Weights of a small mixture-of-experts language model, trained from scratch on English Wikipedia: 17 layers, a variant of Muon for the experts.
Below are experts of layer 7 (counted from 0) of a mixture-of-experts language model. Rows are named router (the router's row for the expert), gate (a neuron's input weights, with its number), up (a neuron's input weights, with its number) and show model dimensions 0-191. Each number is 128 + 24 x the weight over its row's rms, rounded and kept within 0 to 255. Numbers have three digits each.
Before each expert's rows: "gets" lists some tokens that make up at least twice as much of what it gets as of all text. This comes from a sample of Wikipedia text that the model never trained on. Tokens count by the router's weight.

# expert 122
gets: " of", "ing", "ate", "ive", "ent", "ative"
router:153105095122100126123118114123120116085119100163144143136134112133137116114094103155102095126122118131095146155151085132082102128129119108133145199121149140109138131155100154113086125157074127129147133103136143134129095133149136100121156123171119123130101101130142124103153139155119101123142149125107170122115114106125098111131155150106135098126159082093117157083163139110091101154088118136129093081143115107087174111110156133152121117127107095116131143133108145093166112160105139198143157091141161149166162097152111136151083129121155137108100123133146137114087155147178131166
gate0:096095183154149099152109145141125098142122144113162153133163164110120161099113150111144157132124144111139079075112156078109126164116144125116118128132130134166109117156109169130125158145094129148118190142153123125131136143110097132082081121133108120113124141132126059134129132136145134142146166126150147092146125117144109118125133107121098147105168170087074084115122173123134114114085162127149102124106082109118144148142153121106159142144103104113167155139117122145126148098130102121167073108084122158118143104151083137138098127129082139133118111129127115167107152136138142103
up0:156145167105142148131123103123101148168127137189107120114132147118146142135095168117145143103115110141127160149129102115164109078105128129153105150136110113132134078147105131097133166098153161116091136088171127169147149125109150093103136162126090110154172102116182117096115151111144095146121141168101086170129094182164124102148138116127126123121114175128155162116126126171103163131161149118136103151119120121128107139152118135133145081130148069143141116177138140119156129160155134148112142141133147136151119143129142152124150082136132124102118126128122088181115077117152128134
gate1:137129130122153114131095131113122161132116113131147182125130081134103147157121131151124117105148095123107131114184152145178080110146094156143106173145151105097127137109122145136172108106137085147132119133128144117133115106137121122105170112099129185155122129114094157094144124117140087125104164110150144160083168131094111107116123119133121096098081110118063150140151097091150157116143148116111151133140168150086111133149152126132125120144118140092118118137132127161175149138106135111163100126116117112125148142153110145125115144124153156105149114122127082141073106170152200157
up1:162111110103154090102152134127124139121171129133156117094113099138144114111133149167154129115143122130109128105104157105130130099112100117122124164155158107128122165144174107120149151115149110147137171129135156103139145108146082175110091123114131156139176131129146121084157165110117116166189148175133119141097110108130160137097167135074082132150116139152114155132144159104097176157122113081099099120098101150077116149134126112126157140128142106118124159140107121105155095115161163137162145134166108121123125122120113149143147118095130087080161158135079110164124125125113125157
gate2:117102142118144132092146111145117116132140104086157143143167107123143142097104097118142153144134138151117084217080133100140093122106175112102112127137137070126180109143146134110104129154165063124097153137165127142138104125120158105104129147154064148148116139105179151097101141147162148155144103148153096117124182136141116121115115144151127117145135133153128119151135107132138147122095118098140145103131150122117129103122072124122136093102127120131127102125118115113125104140148147125116113094107145143135145169098099134108123171130124080088154149150170161108135133108136138077
up2:118132098119112100128125156137113096099132114098111152095104176157152100161136160123172159130122096117095110083152115085136126102080130149141105134126145191130116138132107145119123152090149115127151118182105117125145100146133129145095118112088096155113139094106140148119159106142121157134110108100135157084151131143117147143130116160150116100132119143101148170099160143112127116097178127088120113134152180132091144109148150139154157109083107056114146092156125088119121150149138101134130151133162156127135112166100148131143112129102087168159138149147163138140120113159132115158
gate3:160155120149146127137142125130161136161131117124106131139119106131135112098145111094125088118152111137109136160129146143109146124120138145138098117116147165128139157128138173117084093121074112134156145117151123119095137142112114167080133119149158092107148110111135091183144081185126154130156133120142111135116098107135056137148096140093121102147122171119146133156137186096114131142163146129169073133123074128067099146112149114149141084131087140119103162160132129100133133076138121148108170123150143119109114138147123134107153142158157179112126075145129152128124146139132138121
up3:144131100138133079136122140114094093120129135098122103123137147136115093131136105136165136133147077118114153153130109089084149112105131117133095144160118123135132174137102108130141111134162129127132108170152125113112132085119124110097086128124149183109154085096112105125091123127130119114117149139089154116171123175164138124161171118131158153130087121113155147129127108129134086135124147129178119087148128137124095135096146101116140107153135062157105147133153121115148141142109123187132113164155104123081195124109158129120104101116117109114130186087181135114093104140114132115
gate4:140130113123152145100136160143130181152077118130130152108147146119104144149191120149178129170115119181107087111167149149128116123121132143124112153143106167120157197149055121133119125142138099146158137109141166111147129149108120116103149141124123135144158116127113166114081168143107123130118090103125147101145175132122137135111155156100134148156101149132063128076119109138171156105157142144140138151121072142141116122101139118124129134144133111162150158164094095074151142125098139150119128129146088112143123112134138126151113112135143143133107081163102139119131157130149105128
up4:148109126104121111122141104169129155152126131129085175130085130136117142138172088126165129145115185157134119152078113134159117096112090144130128101126126115114132160166146131132138095135116112112156125109081155150092151141149089180129137136164168146116170162143136122126111114145143134156132159165134160133108111151124092109142142159157102121127108128140108103108103128126099161104158121178163132116113168108115141153115147124184135113091105124112165133073135159142089127115109123100133139120063145128119138165161104112167145189115152093123138140114112129133113091136147132149
gate5:106125115159115140123105138131154113119125107143126190161093112119136092072149120119117115159130148138091117150108142158158147108099078153122112118153139156103141138160138092154126161129148109187135120110127095119135087075115145129138124102110122120163087124148156096082114135147148140093094127169126104146093131123128129125120102108094143162119113106110150108113136111118107132153100138107129182131136106108044075129086123112108112145089113102122142124137114108152140096155141126146126182158081097130125177120086137117123126119095130092129086109111125103138134107118125159135
up5:141113132126092120124123148119117104126096139154165133146181129148092123142137125154167119139137133064132117128140119119097153159149080146115118090096150145139130116119135070155169112101138109154146114147174113130121138132163110141131097144101120142089108109094135124146117140139129134152168131137123132105154120109129105112179120154142130125128162136159111092140119141111142131119141107182122172172129123109176124096100111146120107161149102099190102127122116130148132142126113188116125124112108178071153148112164125083124145117125161098117153139087123158169109113103173161090
gate6:161101156137125134143140135134124086157122098119133096137178139145100117174135141095120087168145180150114157158132107138134114126119092154142097094137131105136087123117123117075124131160153138167116155153160135110161099122141159106155079141136123143165135121193106134087141136110111122191049105148088111123144158117144151139150116096103146120143146107131096115112087119147116133159131085128093116143147127125108084153116121103130161128147126128136151144108146125151131099123172125151123104129172132151148127124107138100118095114150133154148109140124149138160172100108158108091
up6:111126112138161127161133139177135122137122112126154153144141152137119172107079134121123157114122141138147152099168138106117101118123082080119137131128157113155097115129142126141105139137155074097114114149127167108109136161114125139128099096138109135176150153154116132117129111109155125078134131126151109152126090132156131138148169167119126081139159143115164140157107159112126119105126168108124145199142110099126136132137098155055118121115135102150171090109112079140126124106127092134164082163147148128173102127103151129120105151126177119146146151126126130140089106134133118059
gate7:096080098166134135105157123133135178124154063183141155103126123087125138090104125115119130137126103082152163140125119116108129081145150127154094124114138091160132130107102147127107095080114126141124118171194115121121147142119093149102106120130163124162152135095129130149114106145104110141092142080123169097156167148157134089137140148143114132103159138142132136102098109091127134131136132146113134144096088163149154138164132124123110148161087132121127132147164136162145138080155113166092128138135130108161173095117086153143127099119118116166128094130116128139119103108130152149
up7:129133086141137082114080080103072133160123121141089129132171140127107078143156119099094134096115091149154127109116060081158130137099088068102125124120113119161146141163129120101090167090127111128131153131174120127173118138106125106122106124165137128096102136129080142141117108124148136135119104134116107136112143143153124146113128135099121113126146111144127140147140131126151172125113149138107105071156123133090156122150127181112103132131133129144089130119093131137076111134138126133141127105096148134122096137170129107147099168137077098123091143152092134141119119170149121157
gate8:158108118147133126157128124132121140133071133128153095106116138126128136150127103126109129127145154120135124111124121091107142183161119141161103104147105110122090152124146124130080169120126173102169140139138119144102166112142122121179106111118157140153115129125096109133139124102145126127146136125098117136127079124140107075117108123141117095141101140158092136134121146126151086117134100107122094088152106095111066124132159153130157115120140103096120086069091139173079141104129163100158162145127097121145141154151170143106151136061130146150089167125189156119122137108134135167
up8:144121123147139099110076133147141145150103100096096105124161096152150129133092123140134133173161095114139100123130063139135137207119147141123123177091106147104158096122145146100131172106099065098097169135105080149101158137133164142147125143125142130168129127130127167114119127114151146126116131122137148161138095126160140139047117107137152138142141106150175170145147121157096141120122120125118132114144144138132121149100113127140143136160129139143111101112150140125093139100118104149107108143120131162141107094094155156127124144173112108140095098153116102132102127152166085107
gate9:110165112129104153098125122135141121092129138129103144149095124120144168097156147136147119107106072171159129136099145109056090095135074103144120143101150082119086108117129149134155196122132096108122098136118170111096116135156141156131160146173149139115091116116138141093123095137124127121083099103150118131127157091120102137139138167107119110120169134145154127114122137149156106070147151109112128126120116132081108106132142116118093138160115116165117118139109162088147095104134112108110087114120138079157156100141126167132131120182119118172147141137118113136149135135138143097
up9:113125143142155151158122127137125052093112137156121117127162100132147153085171106143139131107117155106142143114160149121170139087105141148130167145110147119123157149144148113098116091144147149107126088108086140144128124126163066089157123143123145144141166128112132116143116100151103165119088182136162158108107127145146101118131101135127084124129148099147167093130115139140157109107066139067148131091103136124163103107144148153149120168161133121122127107121099137157118130136103102104156129154117151134117145125099143168126156126127202135158125138132180106146125129127125131101
gate10:125097149156161104154136128142104077149108135122105088138125110115147101103157092119124142106128117142113152101121113151118151147135097150116111092159110122145159127138137140134159151092102149131133122112158117130165126106156176183118170143131124081135120156119186113122147106154086109122132102139127119157092154126143177126152132158172144167126108100090142137149142143159079154109110145131139111151151112114152185144088157119134174130100140130181151143107155111143123155128148087167087149155143162139170136111143104120119112140157148136121101120077116125169106139137108169116
up10:102074114113131113125148136116123164139115152148113128119145143155067163156161084129138089146140107136128139073119102177126113175117131184120114154096135117142110133081149115116129148107099095150128146148088109115130101131124122136113100157145163128133109148135090141135129086119143100109168119115185129119098113107108197145119113111080157154131155130138115134112124137126076140108111133129096133139147079120163108121089111117079125112061111080128149082108129143149140125097172151157147140139114102142134120112107119118125133123096140127106084151126143115118159108113113128115

# expert 71
gets: " N", " S", " P", " T", " A", " M"
router:136113163103167101178156144129117136119121155131106100140143131130135131116145123087133138136122138136120088102117093112226135099123112153128117118125119147147126119093179101136138128141115155126153113124120171148120108134135099125120094143128130171127138153147138133129121113105125145138163141163135087130122137159120165125104156164154101085119105099156113146152109116089147154118165131126153139114089074126109071105136130137130075126109162126123139156143099144143115119131173091096148070157106114155136104173097111168131103133110126120110194131123150160133133119088077127132
gate0:106127126130153157176132118085100137110161144164176130124143124147148157132110161117111135116151153099119141152145102112144077109127115134131158129125124160102093120135119112127119125119097132152101192160100153116135100140126120118154105126115124106156123139154119156138143133132112161092123144119141144108113148145089111091159132127121104161144092118160123111129106146084132154113089108136097143128144105107163099103084131086126135098121084149124183085134103100169161104120099087131151144137152096142133146162177094126135153144171103082110169075122088114155116129093112108163
up0:147102145084120107121131134167152146110133076126131171121137162124088121163121105145086115132170137148151132101122133168169065151148138118130086139148170090101084114146091115138163087086140143124138126106167142114123124137165154130122102105162135128143151083111127132143126160143151122189102150105143126098154129165106164116128141147120146135142094124122159123118132121143175094102145122130148139173097112136131111146103131118144158138126097075084105172127072118158160146090127119137145149170149111146089121126125127124099125128109130135122133140148134131167127109120139069119
gate1:169148133168098121143118149160130153163143143119138144155142111115128111162117109063153169144105105157117108112121121127141109115124141149132089151097101158105158094156155158126143144119127135125152119136086100120129099121132134096149097135099148119159137126145167137137139124109113115111139101109109150160122078112129128125133086087142111146166116073118109097155165096133145117134112104132126120111176141117105148145111102126172083116104171140113142100146151112125152144105146123127170095078092165133161159145097099173137125124121145116152094184099157122126123130074139155182
up1:107118090144149106085120076154132098143147069138110101100120116082138145147113106121174116154100092113105143108133130141159112143098168117151119127107143109173143120168110132124120096130128094125119147088092129154156141169149101129100135136158128137110119089123110120154107117140099135141110148136145071103096139169129106124147109086149129146133129150126127110076151125115143177118162138137164162090162140091100158136117139140141147112121123121152116101180097143142114131110108129108105119125128151099123164173161098149135123142148145159091131136046149124115093091119118150117
gate2:096117093121111094137154171145138137142138149109146106175101133157180109117134116182100164114171127085134122137110115090120158102196113150114114092151109136149090167113098089122102149122121151150177086123112127125101119083142133067118156075142103129126152096130132141150116175133123116112142139153110116134176180102139142113134118116105120106121133109140126108089116118154132126174149118148143112110118113142175097128106128136145162150124100120143146138120135165106135117152144137141172114125150153128128173133178156122159128127112141161136136154138149117099135133150070126114
up2:118117130139134121146075145126120187114116135110140136106090122163168165102096117113142124126136126129118112132081110126138119135130151128121156161101103137093123160160174098164120132149070120100117092086165119125124137121126112118167079094146142114109113076109135105097109132094121147118132117150079117149114117101139174131141113123138061116151148117152148162092112123104131135118103121152099121113145145120163171137100167116131122160160164127110118135135162099145143144125109117137128138132127105182151145139117077155140123097163088163096125101157159094181138105137162111116
gate3:177138090125149130119100166164137122087137149111101114163152157119131100121131139146105116111176154111104099143078096095125125142097132157159092109133120157114132125095191112115140163093114117127133102140100105112109092104100089141103126136156158120152131158101130125077126156127130157152148148162120131120113142150171119127110135114137097136126136135178125102137123141096112111102112089102129100125151134108086126102148088139108117143109113153094154167113096170141110074140106098173150096135104150119123162080151140162113113130090166104129155152151114146124087096125121145109
up3:176124125118145108116145171152131119125152145117099143143096146139147133104111123113151106178169129131118106172162147086106149146129095136121107145143099112121125123178120087131122118122109074117088151120116142058138125115129095153126110109152116175131093153090120147129146139103108131159141104161081109118108108139181163158124108162094109118146119126160152132110092151081116115117142135161196163122128099146128130132132137103119097124087092128115139095107156116100117101151120118119138127145117109108149168120110139168118147145149129094135139133144114124072088098094158096100
gate4:125165138135148195110103127144148128156132148104112117137127112113090138184138136132110106112100120147112124129130086102149141090138133105131075090132129136149164143114150113157099173138147165156168114130135151139154087152157169132122104084136151117147128121108135099117134085085089117119088127131130146091129135146129125110136127112151083133170111145110155119138149143150124133160127042110135101156103080111175118115118088121143118134127159090129133117152108114097128139105111126114131132130129122121090113101133117122151153166143105108164159142142131091130099095166193094142
up4:135122084144193107118165106161102079110130097145066155128125100146129165128135135145153091062105153135090152132119140144115120112116136131119143130138096141116134099114187131104124156162152062108117149126127160138100120114114160094132141086143182094146113110134124169138124101156139156143147103065123133122070159130130129132136108100134131094102124127134146128140124121104111148099177073131128131150160160093115125139132107118123108126097102125124133118134157089178144079110159138132130146119140150129109125181124126125110179127135135110127146147145126110116143143144104140129
gate5:103091136096164117121133148188136132152145146104149135071102137155076126104167118162133081127118162144117126132131115105122088098128075130112141152172134121124120141136119143115090145124116099145101130129144132162093122162182166119131135114101102120120129138095120126138130130138145139134127122124176119102129149154176096095115145130165144121160141137137122091111171095168144136146153138120079209162116163103154088125141128107125143103100150149121120140119121131124130102147177119131116103103120144167126145128118152096099140144131082154090126083151139096165099117135138161132
up5:084125130137150113109125122093113118100140123070115158130087106094136114147130143138125127124153149135115118074098128173066147081134098109140148140143171152130140152119096166148088134122119135135132137103115136148168132203114101142135075142138087120146067117125110122124142078149116173129127149178083143160152139128186163119154139142141094079140145103120173119131134132135151083143142110100119109121149143169122134155102128137130118170119142157122155124139135094136134107119140114111120095105128118136134101118106144164144133137108107136154135106139134107174121111128087169123
gate6:127164135126140150153125107106112145130089176131099138129135171125097127117175173095155182129141133135129123111118147079152112123158118136131111121147151129153110103125171101126140105125129137155141147132106132105165107106105114166121124119137099133117182147139095151162126082157119156116138118143111103114102122153130126121124162137122151153149112087121170091112098146136138183178162141128113101138112152161108101111165079131146155105138179119116118146094113121121141121124124158074118135144141102153086126121154126121131152130169119095086131120130120190048148133151138155120
up6:152107109160156161144132103146136129094134153149131128140129127148153150149149140149139185128130172146075158167114150139117136157121100135127112150166133153136077149159109134130097121162109124147112091145161134155119148164108152119151112108164092124124155160176131122116117143097119131123109133100180141097125152142138135116078151121068120102137168122143130100108125096137155149090154151145164153160178175116102113133170120121140101103155142133113132126155067115106124154093130126131098155126118134090120122096161139102108114120128166168065110156156117133113105121161132130118
gate7:105130098104114164120139110111130143071130124142140125154121128097145131104119093124143098144086114130112088159103073052077144145147119169131163080134085139112121108166140102118135134075095100128159139094095142156114088129114125143114122124143078116107141098092147134144169154116165096109146100093126100137054104157127131136154157111121126100111138136130129103101138154079119124129150131098082141147108128093137173126109143122107105128103097105131125145129102154128138116128108146145178111118135150144145157117127109132100136103122142114120165190132122149121121107120122129131
up7:125130139130143084139134148135137126132136149139128162148156143122116156186115091127125111127103125111084104124147142145076108145139135156095129152116135152096146115133110137145120128156115111113127145118102088165106150153151057153078089133144122136113071110134153117157122115108123110150132110142116123119152113130106138104135130134112159111115121097138085099137126117134138107172098112158146135138172120145119098173174131092118143121088134079143141101149114096133109129166131103080134102119117096148148100145156113109123142140145075095123113130106182141192139118045144118156
gate8:144101107097145112163114148156146103108095116135116152131132160161088119125134144138140107091146148136151164067146141126168110139118149134111098111151143140118153140117149134147110132116082133122090135128118137142122126134143114101123131126088155111147131093127123170171080099089144107147158102119164140110183142060135187119104146126127094141155127111162151150135156137133146181160178120111103152142130151072121113110159117142120135121069121105140135086128148104107136132108129110115154112123098134111118166109158101132140114138107164140152102118131128086171143113102066148115
up8:142124124112116150092105117129137137120100130107133091154107106108164124155091132122110110111153161144117138146160125177151122139095120165120116121129107116129130097171175136106160092113142104134148094160117145113106148134136087104116112161153149120154086147167161147104123143143190131153158149108111098162118099098109140125100169103134133099130127161113115100148117117112127150156147089074165155100128170144123105108136121109137153090114116138125163167153162115138146154132116096109179137142097116113177154172126133147105166127130136118117124128137158146117058159145109141183
gate9:119187118130130156165142147134072129138145139183167111105146145162140141091151136107122116149111106113121155104141089086148074141131131128115126080126113108169128149096135120103088100094150130153152145092107145119106128119095130132118144145139138086104104117155123083146122100122125128101131087144153159126134138158074159125131140094104113132107147128144167124131142129101125125098105150087128144164124105141151159111081131177134155068120142139146120133125142156086143153134137161147135065158127138115151125105093134128148119138105137150143164156153127103142142092164174104100
up9:157128157105116143109150164149113136144151132089127140117123110049193124160123139150145133079170116137095104127147177111135106128130141113112114123123137097100136130090149123114148115108150102129118080164124109124110142126108128118100116134140168152135128161129095121102104098095124098106139141102104110128141126137130157181137120093134111078096173136159141056135098149127110146143107098073157157091108177098134149139146091140115119147160139122114116104107111199126134155165158122110129120132101112109136135121145109138083165134109131126089123122129095140154120126110135147144
gate10:120128168129111067120123128147152113119096126124135141153126162129163158130113141096168107135109105116121158138156113172152150151131127131120151142136150139149149136126156127131108142101127131132163101079125080147151095160152131074115065138100120182107146120118163171110109151132171103116189111107074139179112114154143156113143127143135102109124184156162142115149143092153113132157136117132145115160103139129190185121146127119147138128160123123127116169140137104106154091132135111143143121114158116127181149097125154112133128120106108110126114110128126166144115101175154147139
up10:109120096122125096156095115114116136131103173132118127088123143120163100108124121123119131126093175121163086139126145089136091133109134160122144127145110094157166136108133125126067143173108138142099134124148129142110173140099104116160124082149168135151165102134119103113117107150164109097177158150108114102109109136132136149141120122116099129136118088115170133118157115112163145125105124101129092106104130124149123128127140114112076108107172157111128127183123144155108181091120121084148082105116078169167156077129106115139134116159137140134107141091095099150116155125137156106

# expert 74
gets: " S", " P", " B", " M", " K", " G"
router:163139151124137131139122144130115143124157145125124133132103175142105122101113105116113124115084136123092145126106099154239143149121144182130110138081150152150124134111164119142134121140133140076168115115104135162102101135124106113146130127122149113112163128139121124109094092101135119139136121142130131118089130160121123123155121144156148095104112098124134155142124136076133137076146127128120077124122120144123072121120142118109117145094160119124161140141085148152115110129154100079158083147116164167091086186116112153119149147126149149150189154125125145172132121112105126095
gate0:140123112122123119127132122153127083122113099125098125145112152144114142137150133152141098128133128137115141156081115102096120156162091143128145162123092146122104125112107097157105120129130132128122104112129098133133105160113112162076104132139105145122052101135122131138108140121106093155097154131145138161143157125132121154145162178107106097059094184171155107178144110093116134095162131075162158103139123116132108125108147136096133127138143149157131140084108102157105132129093173123119135165195113128144139148108153110111128159178135130109110153131131146091155153088149123155
up0:117137102131099116076134107157114130129148089152137142142126112143121134110118141123148132143090110131146103181153091070103145097131111133113131097187093125124126149113117134135150094158144132151145163107163126079167183110133150131099120123113105135124121130130074135142129138078193185117151125132117098129163111146135070115116113113120144131127172139126113131086110100134177106165149131134106124128166169111162175095131064114108160105107126147137159124147140125147142110177139152138125122135147132137122118078109122122145129162092135080103111136136117149117143126147141145136
gate1:149092117124150115155104141091170122141137122168140131123140111127119088145151157083147117155160128105110130091119182124129116144163139149160127109127124138117159157146142087083114123167104130120118143174133127129134135108130089140144118119123154139148112127118148097102105135137149123119152140135151131116127137099095135153106192083156104080168169099131120105116113134125147114114135158124141143108086103132125108102098135117107137081188141156088122171164134150132166050154142152113157171145109142106135129154061141143104134111110140132138103153146168136143123113132119103173
up1:123153121123172147100102091141132134131145123097107146109143107119138116144146098131125115139098098127143120108126134201099148095134115090158128133104128120102135161155122138148151142124173146106124102101169136148143085126133097121134076133112150084114136117160079113128184114165148149128176148089105099135118128147138153151154139095100160126125131133108080148160171129081139167122157134126101122115095124106174107166158167146092113097151142107123075136162153128119110145151100117058117116127097125117113135118138087115130121119139123156125169143155146114120104164127112131158
gate2:106110171123130133121138115104144102128153164181127116088147101170130087187076102139149097109112132127113092089103147116111123129187090149132092111145106095151134145116134132086150154104088153108163127114097124116118155127128157124091123111111129151152133063144097130152127129089124144085143114093122125134123131128134155148169124169111150075118146130119153115115080140100135176113131120139155132089120146095123125127125156113131150130135160129146161146130151100112162145154143110157116149093150122163126136195138132130082120130127082108102123125128091145161122106131155115115
up2:124123114147135130120095134048137130127154132113111124113118063103135122144137142102183129097128139114118134129126119170146137122184084124132127101107128089124110127122168123130119126110124113172123138146177120112104105088157149110124130100090094117142155105106143151130109122115109109105117124103148166140133125139150117089079125127130133077102155100154155179119125141152159125102129096157104078071091135100073149109108110133115138189147141160122151136134164117139095145136121112127126123153105152117136119146146086164112116183114117141082121141147135155136172125108147144099
gate3:138139154128107089103111120129135138136112137161134137099114088143140110151144108147175106116112153071124131131115131131135131122141151172142122132147137098134119119154096104129143139145117122088133163098091131132143104097129096153117129086103163152102103140123089109179105189089108139098155108150125146086142173143157150148155095115109170145090145096111151092149108194090148154139136078131094116142139123124121145131107149140120149184116130131096139119138114136124142088131131101135149127120143177165132150194103099131124082171115138129112139144112125105132160131083111159125
up3:141102117156088125158146108127140127115095112119148173105108198120101176151143133157125176148141112145129139101150129104161077123094152126142134124138091133143066153088136143123153132131152125135099119129173143142152118131119114148106079142090104139141087151130156140123140158138127103126145128123131126152125114111142108106098126143135107182114159141112121103129166119165133075169147166114122134099139126145145115130117136139118102141108135123179159158106119144098177153130131124147102117137055113122115118076132145113182122092131147101156172136133143107109116158139077152130
gate4:159093128134133156132112135138112127130153095154091126114135166099121142080108140177123134146110110197074151131113118134067154125150169140122136160107150168143114144176153149165160151116088131136167141090141105127114145146140118109129085128080175157184162110140137128137139146121133126138114079149104130104118145150147089138143118121156130158102115131141120143163176125117129128125105167149120143086137154139124148124130104100125105084137120147111129136087122123147116108130066125112125115114118146135124126155115117091161147143119172138156137104121083097106086112119085123164
up4:110121125135089150141123150110168123171144128119147136119052142140125152092101138118132117116120152120161111132134116129138123127161110122178093123117125110162081135076135105137152115137150141159120135175089117113132081121092098137094133125130136150071103127094124096139104092121140131110137129133107122186145126111100091114087137143090130160121114117137136123112126166134147112154131123141126153109149098105113119102136121118144131148129194155138105130164103132186086098178129158118120145091136179112164122097068081130152105139130146137117127141118156150113164121129164153150
gate5:132147152119137153123064135099121095153100105092103166117099130157161128175095099146130111120113107126105108147085117145109110073153122149134128156114164155143150104117145160119142112138130141128162155106114123118107087121179090131136102143111105147145129093125114138126097130134126147125149106151094119122152121126109128150174130106138132151088162169109141126150111115107155141126137112125089098108120179118116098103118107108113083137111075138125156154167111095117105115165110093123105137134112115185157126143165136148117136092109131087158185120138126091114149066098160121109
up5:106155122130114175134116133120152149100119058144119127123118130094104133103124104152129083115131137148123163116128126109112112105114145137171162122144123140112124110137118127172140167080120147113140133159138091159089180143118100104147121139134122130080142128115122103164160131159124112080142110135131083143131142157162148099125110100125129151112172137128141099117144153151108076149124122149086126144108111103144186125180112147116098161107105166155104131144120173146102114110163120135100128086127133165083144138149132111157120115160129109177178156102152111142152118177116110094
gate6:138155131121156114118110104112130121178114148138076136112110138109135125095159076119192114134154113171084149159110109098126145150107114139077176136110125190142147126145140144126119150120102123160134144095175136114109084131154117147160149112150136092116147125132111135129128112170169103136120120145108153112126133118134106143110139141132155124171102111117074142136143102165129149128181125152113162138093141156151109144133110136152140134129136153116151076148117109101125116137118106098125147142148115125142081124201159128155095134158162118122167107100144126149139116082152160083
up6:161126082113126108152111147145146134169159114098132182138192115159105115116171115137135112120119136104120111147115165149138125139159064125102103109148110133160077106148116139087175138110158130137099150114120111109080128125155101167167125171073131118138153120117147138134122127156138128130102098122131135160128067112132097158143137167097133114175125147138083116129161149110104140123162123123116126131098166143171099081136124147130150128118140129090138170171161112126146121138091123108187143123109130130103132146119085144152148140137103099129138102135113130153123149128166151145
gate7:150100088147083148115110142105111117113134131137111115126133120137123126147177130151177095134162123144111150112098138128076142123093147157108122099147056146118092133145122098115135126134124132096168114144143152106140114101100103111091177121122150091154149124156121130092097104098138123141164116117135142113109164157127151165130129154160096187076150108121127097142140161076081158124179122118132130123129097102137144091085159120127144108143117153140131117110118135139097120120135170111121164121125134115111118199147132163120166111131128107120128144127152152106140077125087098129
up7:104109126152103108122120157097111128075172173087150128113121104101179133124141102149148087125113133146173155143131140148131140163165102132145119141160131103120127140152155112160121144150133106137120114079148052141079113176112117180091105090165140113129135148098115114131157090133110093092094137124143168111102101134095147127135159083121126133082154104090132161135138136108171129146109158097133136132119132119143103122127108156140146172092109136137139148144118114142112159148133092177127112107121148112126106067129113151089130155154138106107110098112120150111114130115117126143
gate8:105166104120123112117137118130131146151121123107127084195128102138137152155118177130140141111166126153138125112137133146129147116106107118088122091122133153143108160111141140191097161108110089119120091118088134119154145113108130170129134138165104118118110167097139137103091094129155122098131152125124132095106184117098116131137128121095159062115106116110119143114141161143186145104138120128152127164107169135101152108112160149126139147134128144106136113090118138107138152137115105125113073126142111127103138111152149128132077130111110116114136153198160155092174129177121085093
up8:128154125174112121177120139171116103149125133099118151107104156151130110100106154112162133135172112105117109130108096076105094127127113119137152119160107127126168082090181130156133111144111124110109117125139133107105128122133149124183154144101160134132135137097134102120083134113156122094166131144179168100108148116134134137154068175113128099173107077135151144112164165103165135100089120116144148129156149115092147100113144110143121155133129131126094154122102152145125111107123144151161147152106148145128130157139063131145112117095162115171122123153125158127164159135142135161
gate9:123155095150154121154139127156112128121159150126087145127141131119108111148126180098146144127165116146121134132142142115090136121072147116159149103157136133097188116118141095122128161153127184142114138110096134114115155176175136124152153130119115099104126084186121121121076093126083111107138107101134117113128131114122082133150125166129099159152143132130124134157134105118136104072140160128125137133178168169117169118093125085138093129116160125102139121138126140117144148092122116117156117127104098134133134137150142083199122128093132123157119109106116129129137127096126195089
up9:170128124136122154140107133099150142118093104113107092129126120118146145146159155109128130118108143146135123164155064125091144099132089157204111157116143118139146134114090133133167121119140136126120140123124138153083159108150065116115090129093098110143142085151106160148177120144150112106151147144133081166149140134165138118100093135089109152131114164108133150102116076148127141152113143106097106105107152116119159140118104117125101127130150129113100157146118133172132145120128116098125137125147099109121179104153138102177132057144166152111168102120138123125128163156128106106
gate10:153141102112128108110084168155116158131121159147099136096138158073124142118157082119124128141126134114137139133130135127101135113120103155119104157079161125139127159149136118075153150104131141114151169116144141137151145077157139163105140127083100136133164104101140108144133105117148134145127131121073174090079199154094125125162120184137118149131095127129145161136145154160126115121121152085085150147112165142159112137147135161131095164124125171100124109147115082178114131154138092120129099117121163119119116112118102141109093106165131137104137117137120128163108096147150119155
up10:108082116130119138150130123108135092110102148111113132152127180130126135144103145089153128137157134108113128096140151086072142098142093139148130149152120144123116151162134123111144180111142162174114086082138111104070139157143144114125106135153122155119118143155144114124092168163148112111118119101155131105113151104137131098090132073126143115125068162133126122088167164076133134088129110123139124139113117114140119081133113114136160111080138116113114142126118118155142132158096107134126089131142120117144112132176173133164119101141082101113135142123148153180115082094154160109